{"num_hidden_layers": 14, "hidden_size": 224, "n_experts": 256, "experts_per_token": 8, "d_expert": 48, "d_shared_expert": 64, "hidden_act": "clamped_swiglu", "moe_layers": [0, 1, 2, 3, 4, 5, 6, 7, 8, 9, 10, 11, 12, 13], "router_score": "softmax", "normalize_top_k": true, "routed_scale": 2.83, "balance_loss": 0.0142, "balance_bias": false, "init_std_router": 0.00972, "lr_router": 0.00167, "num_attention_heads": 4, "num_key_value_heads": 4, "head_dim": 64, "vocab_size": 8192, "norm": "rmsnorm", "norm_place": "pre", "norm_eps": 1e-05, "positions": "rope", "rope_theta": 10000.0, "rope_fraction": 1.0, "qk_norm": true, "attn_scale": 0.196, "tie_word_embeddings": false, "parallel_block": false, "extras": ["capped logits"], "init": "normal", "init_std_qkv": 0.0342, "init_std_o": 0.0, "init_std_up": 0.0342, "init_std_down": 0.0, "init_mimetic": 0.7, "optimizer": "adam_atan2", "learning_rate": 0.00173, "beta1": 0.9, "beta2": 0.99, "weight_decay": 0.05, "lr_head": 0.00958, "warmup_steps": 251, "schedule": "wsd", "decay_fraction": 0.897, "decay_shape": "linear", "final_lr_fraction": 0.05, "batch_tokens": 65536, "max_seq_len": 1024, "doc_mask": true, "train_tokens": 639400000, "max_steps": 9757, "dataset": "wikipedia_en"}
Below are experts of layer 10 (counted from 0) of a mixture-of-experts language model. Rows are named router (the router's row for the expert), down (a neuron's output weights, with its number) and show model dimensions 0-223. Each number is 500 + 25 x the weight over its row's rms, rounded and kept within 0 to 999. Numbers have three digits each.
After each expert's rows: a language model's description of what the expert responds to. This comes from a sample of Wikipedia text that the model never trained on.

# expert 3
router:531483488493455515510500495499523520492498486483477498494482494539463489514527511473491520558458465475492494469512491505493490519536504526535528502472509521511470565443453499491515511473492494495463494549529489521514476507497491483525509499531505495509513523520469539453479499491480491509491485486507548497538449463495503533431520490505517513527507506486553474501519459508524485465508508468500544486492527455472539491484492468488455520537493470508485496491496509516495471506465494451522480471506513521441526498489468514470499476510460475538549482461456504460509538430495519516492506460470506495531536494511473495489489520537528532495522463502508471481519494515512472518470
down0:538484482496442499485497505470483508473477478493506514523524495467483494481476488503486481475505464503490550496539505487477466466512447510510472481508421484460552467530537497507505447482523547536528538469478481502494492472525461485494470511460529501505454465507525507493478468545494515472519537476538487482510462529487526512522505498475488507505546513508515469471483449488537521496530489512501504452467500455506487478468485488480492513514490524501448501454516463536495538434509487480502494483514506493502496515476528505507490510484496492486548498510496494472555518513469530475484540521521493501465453512476479445467506489516497515490485509490497490547478489518483531489482
down1:536515528528488488506504506493508482488460491501476507509473534529527516496468487453470476548504462494495523519507522490468534497523500497518497450487500473502476521437453507460480513460504545537465483527478500530532465510502485498539514534488504439522503447519470477506474488493497537484443505502515527487503522489479481509501467471472521537522533487472524518509463494518489470541490519477492455509515510544481525527503484534456462521523518488491511534550520484482541509458523532514486484530460491519521490479479486493518517484554501472530489485533508528502483508509509489536521500461491551491519530465478515489466519495559533487539485517467483516491482524510493474481540
down2:500493511480521492510489497512506500516492516474474515488545533503500454531468486507466515504457467510506471495465503481481465515489504491504518502516507501532509468494493505543510469496504530451485474525496519495543480492531530483472509506520499468449574491517495466491501539480509473504514503495480487470469510511490468522537516492529519505463446520466500472543481511525511517490506500472432456516492504479498527463466506522474507528496517528464498431513483479547465507478484437518479518493523506468480506507505481559520498479492502513522507495510509510526440446471473461466467504453519496535429528479510506483503480508482524546471488492479482495495493493474503549533469
Main verbs and their inflection endings in narrative prose, often after he, to or and, such as wrote, took, look|ed, just|ify.

# expert 33
router:487474495505491493508494479469498471476496469502459552538455495491446508439477491504530465442478466546498511485509476529476462502499511481447468504484480498526486471510526487522470498501462502489475524465516505466481527489503507510489500501517530474534552484506534509537476497487479520487466527552491535460514440496472507510479464490487468488493506529516527494554515460508452527532506482502493551500496470480517528505460536455477480503489463476463482472474482471490503541523529497471503499517502513511544526504500507530526480509515519492482531480519479494461504499495512501468528544486547470561467528540450505482509516505493538496494504528504519517517508484479510512507515
down0:470542517486505548501514499503520468499503502490494486505545517485520515573502457510491477528544564502487476530527519476485535482477484516488506494508494522484488496491445510456626530498498471515500500506514494477493443487481506490467521478497484490506492528489467465515554536497514497486520530489506510567487535498527498500536509509494502494490519497501505474422515524500541472516490524522497523527527508511507496518498507527541506501503478500534478496520469485490484492493479510523503528506503500468520459498457495496490523471492470500514537509467513513515510501458497433515510502510551520436518479478501521506493528491508473518527474489501490522443519499511503461503476
down1:512491469489498433463523499513504532517496505502488496516461481499499484491523497486496472512488495500481505501504460504537479512541528444532476496499506482507520493560515504496489488521500559477520466467482549526516569499482473504542458541477495523506527487527480488540457518468478479466481502492523497455507495490467522502491500534520486510494503489541432524526486517498471499489514490493494453499464517537456507497533525491480483504486508475490523548482549503463502497492520492510460504490480487518523548530472537509548486508468489503512486486497494453506484516525463538534495529488469523511488499528496479444472448518523462512487559476487495495489483545548493471496488
down2:477483494505496449475508474495479488453490535513525550471491479489509512475494466463504515468505507520529497486503459496495501495472500493503455487490498540516519478535496521520424452468488498501505525541468500513472541513491536518502474518522515515564525494546520544536478476458503486481493475524503478440493487459500453491523511493477507482542432519492469546475528483494459530473470499466512486515506522528509488513508525503501475508434517495542518518512512493487483520501512491483469523508498518537515511494519462503577518501509544435485490494522487518513499482515499501523491500487528502488523475512481475509528521473527520496497499524536507526547499500511513476454455
The connectors and, &, of, for, with, by between names or list items, such as Summit & Awards, Hanley and Lucia.

# expert 59
router:534518508563467456488500481492458481462508451472474513485452452467489490441477489481549533470510460495516476512488484485491465483516524537496500523526523531503476508504516521479486505518463462476514517503471496480467500488511530512471517544475511501485489454508503516565491466487482470496498479482509489439463448512501480484473493476459485462514529525493570491508520491477441559519510507498503519529527524454485472502516507483529487512476463514485514494514498485496517549521552482531480514510478488517531517526505491442524476507520498468497510460498503516477486507483514508517511516483510512525499502467463490491485505500501505524495495491532482479505485513522519579502510
down0:538461510493516508501483514523493475482464513492496522498467514528504511493483511517470521499465476513512478513503501507512508489511495494475422491476522527503510538472598509486365509509506471498474511492519475509488529489515453516457517455524523499505464532485481524471523479510510510545489522501461499480498442520474506473478492484491460452493476465538527529490498451494469494495511496438499533511539467478503509553511448508499495500485477514479484497472475490541518483487468533495498475501479518477528513463522499540486498558489511509508496551528507515493486477503515529485493486485527492532512509505497500481510493518490507474507493506483525520513487503498504500474523
down1:495526505471502549464498494514499488483575510488500501466478513500499465477483479519492478497491472484493503525484463538524505568499467521493521500462447513515549466511481522476498520515526521505517500473552509545493487482511497505509511496503482543497501547475522471450525468528505494492473493521464502488502491503486507495475475501524518519484540513493485511523549471462512472491488493534503491455507488541495497548458509504470529521499478502508475487471511527448512452499482540503526492501502501517475516515540525464505534510514480492524514497480506513465448502574510496495575461480512510468471533539447494488485509522510507474480547486532500517478508452499464468509516
down2:489456523503474505467458489502511502479458490536487472507476533483496513496453532552480509505486454522478519498478482533443475471500489523498524472471506514494522512497563519509416495502506500493498497549542472476527548521479478531501506475525501522516503501475484503520490484485481516481471431515515497452490466479517519529468527517511484488527484510499524487525503456533414486480477494514497510491502517520490478487455506536543528480487544486517463527499521490450517491483541541471479465527535533516529467495496504533478485517478501494471541446514506533484503546512506501504530493500497494513498509502488475464506518517493500493501499510535548474536520497516495521498487
Prepositions in, on, through, into, across and conjunction and joining phrases, such as from April to November, Monday through Friday.

# expert 19
router:523509494477497500487500497497475489513483493489506483539538454504512496474466524514484444508488463519516473495483482497491490524511436485513504464534491563514516493493448465510469516537487501491513521512522481479487482516480472555500499502498495524524476495499519483514507516469509521479478498519533520576523519484514547536464468461521482449521483457457459516523543521517533484551488485531514546498523477506524498495452506540498518509537505482510515484483483483489481497507506512500447485477494511471537484507506479516486478489545534519463487459525507537519488469498494498526541517509503536507512480481488514437488487481480490528449487511441494530492500541464503540499449
down0:480511483510497502493485551503513471493502531533551447491525475552499498496467525563478525525514494476510471545509475497482475523510488525484512536500528511511504492546498530495455483483495532503510503431517474526508491507517473536582509497520552500562498519493541502507528532494506486505512506509490538520535504456467477476460513497488459473490516455460483493508507488512499539525495510507498507478531509484555519503458484531515489500489510481473519506510489483495525515458474493505510460499484527475485504477515508482519461519474562499514508473503518507511491529483493531515539540487501506566492493474524502541482499471491526509538498506514471469512524532475527476462444
down1:486536484556487491466509529528538523501482495511556493505512532515447478527543486483529491519505549526521493447468490515508476479497481488532511523478490514552532527507509498494561460448545488488502526524506493530486534532478497446503500484527531469487508465506496494522474456535493481507486507465469499532517479492482526526528517502507482522489459534524540516487490450488435500451484499468513485487522502486477474495522500476486499509501492514531468492513501513541511474502469513496465478511487483530522514497492504510470500498504461558523531538466445530500535504467524477523514488539530495515529484509533498569525511510481525453468478507489497512491492490515514497498482
down2:511516534534494499486485482500483521515469550571506509488450482483497515508499546496475449495513465505450496513475512453519495473473539510521485507512564472478498468521509465439534465512490508542505517519544486490485467550485504504473511490485517521492502508482486494530482451541499505494502516511523507511495506508486517497523508513472526451504502498458504498523465508504440509522485553468508490441455503484499480505484484545488506500501528480464508474562521479481461507495521480537516487485504511523486500500471493496514486504500548528474487451491481487561466510472502473477514495489504525492494519526464490517454531548480507485472473482505499471495428510529506499516497
Sentence-final periods, often with following line breaks, and closing == marks of section headings, e.g. won a bronze medal., ==History==.

# expert 4
router:469509515477509499478498458523472467517481533456538485488499486538476484547552494494540520494503486498518488490521521488494525485502483503515515480479502474510517491545550508483429457502503512500503516502539537506581524526480452508525514531500460495523486471525532474478474479517489529527538469466477438502478502473499479516493527491499454472491479448511480508485474489474520521521469520503487501511475472521525528484466510527497438508482530495458553506504522491507527498526452504501477506498518486451482461466512462502457492533479493508516537490550477529513492507481460529474483478495500509475476505503537523469479514504465541523526472506504501511516538486509504481490518
down0:489512491480501494484531502502512512518484485488541487517481471486526472520495522490498534462515495506469497488564531493545497513544466502499519526519508479480497495582521512491395475499496489517511514484471486487479494518478535503500527553486484470513506491508481466540485465530524499456508513513466490489514506518513522493454507496478501478515540514525464546494535462464491531471508499462489508528473486510467482549475488502516492478513496512518453473520494503491523515527548515502520468497461488487513553478504497501521489543452449516477516456457472491505522456516435510497514490486512486489490523500472511494515508486555471500492471527462519535484521503500500448494513
down1:470514482487464460484513473486465482481554481509466457506499494510488516506494508496488527514478506556500513489495500514502494507506525499511543545551507511534518464524460485486547517491519473489539476542472508463493498541518560500509506478523522507458499485488472539473467553520514454479503483487496516486521482544503504532447491481506488487495473499486482483525511497535453536520489482500483517482456484413538470475484500489507513501521529524487501483474491514556468485496474474490529539501494488528475520524440540481504538494524483470494528458471501496529491474490508464507486502491513498499524533536516493495448490529490479509478551450488470518495501486509451515495507
down2:533478470508534527519510498486444467526526501504472503522549537505531460529493502468530487492562474494477546488509518494525500487496528461514530497528497490477537455505549475470485481526549572493492519488501500476530487485513476526538485527470506502485464509486495459484507504516494514485546480482472532498493507524469486540459516434492514500506492493510476524493513487513527447452460497488486509537517506529486532489479518463504518508513513487508485495491494542494453472499462490474491516493528475504484537495526493527523456493442508519531530450508499496561494485532500504524467484505445515474487482477538486457516538486522495477502497484493499497487510501503480496442500
Ordinal and number words such as first, second, third, one, three, and suffixes th/st/nd after digits like 4th, 16th.

# expert 52
router:543510517503499536502495466528462502495478503472514475547474486505451497432498473502490486460535461469494475477490506514535511508513493475490514494514498511525497524477510542505532520517464468482508494457491461477460480508506537479483473501444501516492519496506479522539517496517513486547516491493506527462529442502491461495495488467505506500481538538498562464496530485504481522503471519502537527504524507405520491485463538469498492526494494546508506515493486489502488509514532505509504518448470478514474525520491503480517479526485497512450503506466502485467530536532545505473524520434515484518541521463477492510528510506511507517517536488453509488493519501514495567509490
down1:514490449508480538514498475512503538522492418492512534497485527521492507460494537539470473430481486517455544506469520503512455523510508447463505491497497489523534536496510496491415508467513461474466476532558508469516494504468522464475500502528475480505491530508485472473499534511504497467484523504519458490506481518504519507529488499467521497463504485493512497531509498538507534525493534527477528447470474510491535519507485511515510521529518486459504478505475490527487526500464515478520504519482502544474493491484537467494457484490501462487524519509473468491512494500471531498493486483496466520517518499515491525466505514543455473519448492454536513489469496517537504519493
down2:485514479531525490531529441486487530510524532489501518496491495487532503489465502509489521507480469503485525499545477524456500493529506486523478481466494483530521495497512511488467500535514495495522527523489509465494507484529518492464513469501482484495513546476495453477530492507519527498492467488508449529503462529483474506503464491480484490477495438530532546526504494462537527493488521497523495528559527490524488456468555465502483546497505523491532499487452500517472466525549564482502473490473480475494526474518502516481456522474511458498506505530527516498482513548468510496471503499504542504527566547487525502501495452452520478479523475461506470461510474521491461476503
down3:516508509520499461482524519481537512466451521508463465529521481503486484481501509484418485490468485523496539501528512471505521446504492506498520499474483506526501501508522540493419521518469534472513518525506476469483555547522447498453521480505537495530523499465510487527513494505473543526538511519495502434534471529480510497489523497515511528516502480539490476483489476482524492478508517465514520465492500496510514537479492498541508472542487481490464457458442496525508498472515502470509484494462533490515514504499506541518487497501546491535486521470485533491473480487487527483498495477501512506490487547479441484512501480491513493466509516479553513527495480472461515470544
Temporal and causal connectives such as after, before, until, because, during, plus commas and prepositions joining narrative clauses.